config.toml
hidden_size = 256
d_expert = 160
moe_layers = [2, 3, 4, 5, 6, 7, 8, 9, 10, 11, 12]
router_score = "softmax"
balance_bias = false
router_noise = 0.3
positions = "rope"
tie_word_embeddings = false
parallel_block = false
init_std_up = 0.0382
optimizer = "adamw"
beta2 = 0.95
max_steps = 4007
Below are experts of layer 10 (counted from 0) of a mixture-of-experts language model. Rows are named router (the router's row for the expert), down (a neuron's output weights, with its number) and show model dimensions 128-255. Each number is 500 + 40 x the weight over its row's rms, rounded and kept within 0 to 999. Numbers have three digits each.
After each expert's rows: "raises" lists some tokens whose logits its average output raises strongly, later layers aside. This comes from a sample of Wikipedia text that the model never trained on.

# expert 9
router:522421562510527434517468503480498591489529538517487493514546537530511467503550576464471429511557493529459449459506549569508550429395526545456516499503517554543457517502456438521519531519488533477440527511506508538523555480505430506440499471504554442564522534503498463494503476446489493461404522526564452478492498491492475426480514560521499482435572448537541524490531525496432535535451
down0:418475408517468481512536529530512537490543484546512505539501471455478479491448411536455460570540550484545515485531515438484459495494471482495443505510575510516536488440495572478436544528428479560470486468435470527527517517475512522456470503531543535519460442523429496532477573451544469526525535496570540424519523462460481451460457427538468480457521490505518428506469507545426487517516
down1:543481505505479550538518526496475533474500484481489535426515513488459577520447524540513559454502421421556515548484559518536430549457487555454596523463515422524522519518491514480519416484506506529458542524470466533459505449488510587487476544527498535496470510510484541528531552487509492465489514495455527544487463493474553524449534536422437484454520457535508521508485526477515521515514
down2:537488493574552532525503546468501419479470478457488527480471492504586502482570491493472505589481545542515515508559476506550528486499530578506513489528471462496468529486537411530523467509539497425431588519541516484438513552467444498490548474595513495570537485490445540516514410526513505474499466528475478554487463533539447447542504532459553538508627473536491508504455449564505594529469
down3:480505462558519540496484537551451559447546474495500480551444450549470575499466493499468419562492541491519536482458497470500540466530507537484505540516481524567495497461497535498519498501471525451467520562531470516507448534472472502465499488485484518498479475497489543522567446507489488501536514507509503490453545479490448459492454458480492517520575465537491450456434456538535574510460
down4:477412475456441486587502441569519493441516508415495546579444553494546467467546445572556528509460458481518471561518514521395472469538530489519495497453513505522505488440511567548562529545522484561458455525471580491529524474539555509449491592509488478502505531470493446547497470510553433498541492467491449468471480514466524514526443510463499481531471458511467520468548542505456505543537
raises: "0", "9", "8", "1", "7", "6"

# expert 6
router:423540445495538603532517523485499485534516587446552446494467503504493544454510539537456418450581511514582584432477464552542509484465402513490489465507606420538502469473419539499452462497481479522457571468483497556495452506569480572473437441527475549559523513478524439501502418441497524522527553487493611461432545473526492500456478540491534479420534493533464548542504558462491475507485
down0:496484478485479513521440531455560495463513503484538483542584473507503533533506482465445523513473527472488522505517535433542431503451413530491585574531474558504498539501500497488506532520531450491562463493511467493514472424555507492504499538561547539542479524423513529517452546459476468469490465415556488501493509487491540462540534540501516441553466557410462523560501491449420497465546
down1:525550533499481432494480429484526477507422545557486479518503428525462502496493453481570572551445516483499507510510466503521498441451540531438399495462506557541519448509568455512468453519481458499473524504513547488511520514550530503528564510458530564476487460484591473464513453486544536471510457494468504543482556469504498522562546490410454469494491514524512511525477536554458431475536
down2:460460505434545575505539660461437571479418509485499461473590587532470518508466506522495497464497488558555545525471479520544446539479424514495573507558477497482435458467477543507477482576491503494524513451409469459495540497577486523520501531486524522558449486516522466494544497454482532516448551478534517513546499457549507540555477560575451458422537517465549478529479419530459451534485
down3:492435539530532473529514494468520519504433450571484464511569463493480505501464513576496392489557497482436548477503525487492529489523501534445507486526479497516489483463516501451510478557532529426487424569551512528445456469469584555576531511485511475480457491496499496585476482520413481500504429457461481511458502492438483494533511584452434472528558469523475557463468466562524504481530
down4:438444506523570492510444450475523431425539499448434461443426510471509504483507460506493522552469457503488538531474481561416441428480555491507466534531465442557554427509504471492425532548438437499530510424481528426459462484439522487492500508480474472522440446527493431481437570483538487558523524518534511519431522493514408512454501503497493499536457519533488477488440524550507453438545
raises: " and", " in", ","

# expert 3
router:500473598486475496471501550453521438520517442536547502404512454550518550542453494532461526511534506425450501529480522477523482561481506475537501564519589542557438561465457429511488431549482438445416509545509508517535467468523456461464529484528565556500505517540458458501458520473487498466488524586445501479506555483500514546518499482470482464476563554559528503546474469460453487488549
down0:515554526508478526489488469576492490496568485584477535472425457547540509505481443509359495526552474535466546554514485482570448388456602465496445550467523491472469523469507418536558540525471434460493433530500470488456470420497569495481495504488511513466525501502532530492476498469492521507515487560491482523454530490500531541542552494547545505516545585517583501532557478515538568450434
down1:506403462483529435537493502465524511487491475442473575536546492499465456539490470465498578482536510414438474563519435537519577443460474450390455487501487521459546518544508506459514498488559485436533502511473538473537467522466470568500557556505561501504480490495504464529493501402464523519484528558572464458466544478624510454511471551489451471445609512506533531463432463425506435537552
down2:534586505484499509532474527439535442452516490518423503467491531512499430434571500476491498455489549465470549444531482492560577450433525501526564525577461588458523459469526513533540500505483565458578489546476467540509457448476465524500521540483451520472479414493503501471446560435516478550548530465517537486551512471424444560395437487478535531496496513483440500530511470478473584499518
down3:502482483483479544484565432461477470492444527445569556506525534539540512515466477495446544514471535557441504485485543456520462500485438458482518501503477520468535508540509519436487491431455484525478510479509552521481564476511513481479487467604415533517572475481519526491511494419500499550419590469450507434517478494487473559430559449518457501517457525435455493475503448546533431473498
down4:477532535534509447464554476516489463428530387512498536462446510469495434482402498449572510502521491474519543479551559472525481451476518530481605488491535460465525508534485527528508449539495478514535427480448519476464489494378526545573504524534517507561486483479482490472511492522485527542460534475499442445479480513565536527454525531533582497455486496532524539546502542540508547480437
raises: "s", "ou", ",", "er"

# expert 4
router:518512434507539548527417576481456560508483446472442517580454548528506504447476514501492502496510492514475467486553511466457465435442530485417495492596492488515539530515555437549510549418528483458487533513504513518536458577454459531463426496520485541524588544447473453494524440515586508483563435515505522442485458484569481478442424493503535439526537501509572490438446533519516511475566
down0:521462522476476510528478520511435518503535505448512560496478546487482560548556519528435514457515475479511524482464556492492561435489476488545551561548532444469447553498477503498534454462596469499539464526505553482531492533529492557524445536436524538448475565394467470568477549535531580579582429581513550456482469441557509544538456445468440495561541492571537570508525543593420445497546
down1:507532511448491479503442525490530518523544501558473540486510489471507497468476449477513545444459438485462475531522460506485554440462480513507504553448457466502495506475466485537423533478518492523625526556544484454492525513509524480515503501529519457465537458501447536466529597543514418465450524461543590508574529567557501455477520558455441582582485563505462469573529498463519507472472
down2:444512493449543476431474470388444498525488503512443519561533532499489446580531461493496489509478477506485519474584505468507478491499526466492478584508464540487542540515554539513466538482498502508476423448520430445473566474420481485551474478484510517472523496473520449515473481496527495518564522495491563539501532490520563487491506473458517462478479571508508537454540477546525524439489
down3:493495518486518520530471512476513488549414487517495514463526481477468582589497441538472492522513452452491538476551472482559411446495485524531404559549527491468501519487527514534463450469536493551469508504571518431488453553450496539528502504535435549506548490479504461465529431509489436511513488546462466505529523541596480567534532545451521455517481504476483478476538462558461557536523
down4:435513545455437527430512478576545508523551487485485527514485488498547472549505530488478466570454583570509503510512469528484509473441477413576571521450499509485483538566521632434478450508497492517445492493507477545506563552562505511530480528469484517489452548437448443475530507546522555502507518588530461522553506474510596539447565549504499525530552501488459447511516508520504433493439
raises: "0", "9", "7", "2", "1", "8"

# expert 20
router:494553551443570484444497490505540505469436503533534544511501480469498495497468484455567464490451454500467483487550529497422463490506538443478473458543569487562542479468510559454509491523496495477474517510454507456457465498442491485469548440454559568538543445475543467566527537456496517539476546506498543462470581469459536501476513481495518534527516426579452450541564513472538499551437
down0:437479544483441529534480500496553479549520510488497445531455484563501536507511511529424580517500518538519530533567495504491471567505425500506470530539479518502510517515530512495451540513485609477519465459538521440458501414442530542542502492459491447604514600560449574555531529482435461559497553518503496527536429523530486469528514466530494493428590469450544483478461398505530481497509
down1:544449442466511405508526508508480493468505511530454534457575522453548543537545516505511470515527442486526475462443515556524512512452453461489552493465422484469523499441496513589502526473445456472563495485493511571492564500631481522447514492490553547585445472495507493448551474493499532542548461477535519430503460493458500480566480512539486519487475449503521498514551544493403468489534
down2:544421458517475478499596572472529545491549548551501515509519447488515423476587525552519475494490453465479530490553505608510519441534467468484488499594455480504507464537445475493483527489465523444587480505549497483526366524570421479527520492489489451461529550531503473482454512494508434529479479544481488412502536529505485554505481525447518522496550509547569549476506490489503462522480
down3:416506509546512561486484484473530492501479518506531515516461433556478523474480497508522445485500505516458438449488539488501494533440558484402556522537496502570533496449520528467543497606517496440439468567508558496399426462482502459472541389459542552500487497465571494523566447507510461578492477488521457498483505506557442426463482522506557479568540529531506552553498557521454501433498
down4:452565538545493544534531467525466469529567499481573457505411482487568476502542588528487413563506530620526481434525536531509496440494499545534527548530554428563497463523482500511522470551519526488521506484473501513539525528490493543475450452492463537437487551500562468496456489526577501502495496516488524493474472479445527534475549567473462512488478527465526517433506475524480483562547
raises: ",", " and", " in", " on"

# expert 26
router:490488549461504479458580469543455429488485544444442527475510556440514530458497562425567521513459516522496437472505487559459518556509463460502530425448453467568437582474527484540496480442559529460464529452466498545482441440545448440481519448495439522517450560476593545442485468592480522484490499542440569503504484446481557523551457506520556493472462503497512544534541446487513470440434
down0:522508563539511434562429509467529443490473512466554473505445503541493471473463553496553487467440495583458538471526545533448505534499553483521426517536433550560534573506429389509526484494480509545475475507477514491468492519537516472477558486508456514490471523430596445525451529513557554502440505540499456503513507431555492570486531552512559485475507481495466530450588562489403437477477
down1:534462473490548471617539480432475506427433476457533498488433485526445499411423465512469481575532494470470507525470451455478576462509467558426515537544464557474483552455534495492600543490548434503492525544499479505494481545493443567523462454499458488436458472429463498512531480436426417467527448537535498558498498449520533495501521469451544580483518459544502483507497545455513549481528
down2:480521474525471512567491461489507506472458492464432509534448569517458516439538601530510508590467484541494583531483546484524498503576530525527395450540454479546499550500601460454477503458572496494537473486470503497497406554545499505491479502503414495498457564477535487519512453495447482539520471539479476516464509469511530487499514525504539505546504472510555463426600467521474482467522
down3:534473475415495442533543427457451514419451529519477510458497504555429500427449497473476445547490497517573421575470487503522548483556459538482506499478590519407508541491498457530543548426587498537553527521468456539496510517469484464521507455517479407370489460483465533503522467481387469497580476456544449535514551466484475564507543477518526578421494467455532500534542513492483564489496
down4:463509528487490477474443487562508554531486523542527505482563470454506470461480492492436484537541424452532522441531515480460514518460546475536445472506564560507556515598435561484526437478548476583499482445465445476507581455513444546454472494508503545571454534527512513578583579506510529554523477460529519545515509486556448533496509488532565552518492499508489465527533552507473501532513
raises: "0", "7", "5", "6", "9", "8"

# expert 5
router:469474498534481469468486482479522449477488555453533522460551538514417393455559501463472556494437515457539461490503526501533463506536553458525496430452497531482493456506513551500418494476473496469549440494542466576491484504517512495501535476586463409479504471507507511541507488494431454530455508452495482554458509512419518517524555492528453476416505495402498510551537437510533439427525
down0:534508514412500502476491494504492539498472536466478444562483558528505491466490579410501540556493564555468459437519450492459499529504439485514560486472486476510506570499533470539528490525460528555491514487555477546541462508452491520428495497514441503464421537451503505456481491477464505504473479528455494505555498512543526489481417411520510480434525519474528503490569547520564445529516
down1:497492458590490500445526529507571524502536469541570558522511453529501525466496452532506481495538441525480489511531497496477475476468438514541516496535498572489499515451520502468540512573545452559501509526562501456540492479476515501543467483485473522539505496560456513522460446445437517534505573493575501516547505475536569556541484522492543556553468585605452434513513540548508480548464
down2:548526479440568519485528558572531492430491458435567599571436501519551460563523443527547551502561488464527462514470524474510435471504456477460496497528493432543574479458545529498498502489552438539509522466474474552465472554555478455529491461513479494528495478497524482511434510486547510490526493543510520458515504459456473423472565555543473491501454583518501486513529491490512413507515
down3:490427535519460484508519498523540515466490517541414527512484446567555598467525578465498506448520454531442511508516529524446519423431492489462461545531473551514560524480584480474570516523519479479539525496497511489509495461464453495461465527463470478527489491444460455522482424495438591461451452537577520483581546424549456471462477520503522496482515483483455519504509494401422508508479
down4:511556488583507557508511485500520510501503551499458469552486509422459470435488455450566459549522438460500479489499575526426546514482465502559429488446538503526520517537495460585502477452523508496519520472508501472516510483455426466457526499494566486473533601559513499494493483573435446481451482482507508433518454495435542502481474400414496536522489531462505486510474483477549526501447
raises: "M", "C", "N", "L", "P", "F"

# expert 21
router:550577515487417496485521563473496508507498544514500400508421552510492530505513556545482500537522505537480509512512532551538457534531452556544466510437470502557533517471467443589536468424509551480510424480505504513557509542410507523434493482481474464469486472523468549559548559510495499488520484448426472520412508534482437521497544508553512553546578525478547511520538541566514508524503
down0:497532449527423444468524549530484508458495500532555470482496541480423513529541506497496504456514488507528473532490512501456493503536477524485496525458462476547513490477577493589479415464551528485462495495494585617548478420470573504507476494471483476567505505454447530480510456481419569481523463508448438470497575491456495495492539500464554494432516533478525522503525505471449455541510
down1:463509581540464484486494556465461499463454487501445458498487561493499575515493495443489487525505492487492469466508517567490522474528427539508469513483533463479528510506491496430492469510486558535473492424523567584488494543542519577425483466466486530523423549501466439465538485484482583533520441558451527392420517512523531504493540556539529401426517528506501546539538491441521484513544
down2:478498488457528572560464523553464407452529492474470518474552421498497520490479381495455552507512495502523513480483512488481483541536511443497483539478466492455507459477439524441480467520553430510517542483509470485478509490523511515554571481546561479435489464547476468512507587548483484582520474443528519543520409547514453564477538443466459527476466469399462471513450517527532516530533
down3:545439518525417483584499471494476533436390523431482469477520521469482525479382461550478487515488543483594542560494483490489504584528516484539480480488548469485480567490463538517490459471428572490484464451433435479489495469530551508596509478509496563480493525519510494466455528513599481486434545553473507467413419473455480493579474492508484483502498493507493494478507437491420415464505
down4:531437592524470503526523529453454516445535512547486467541533530477475498524511530481467460460481456533516516567468479499495510478542471537492521513386527473558475508447497397503491514481518486457411452465481566483535516435534502481556486434556432446472437491573504554562438516485474473580585512465445411492415497553508454499457486530476517509476528447508501483540455483574479593497421
raises: "1", "2", "3", "5", "4", "8"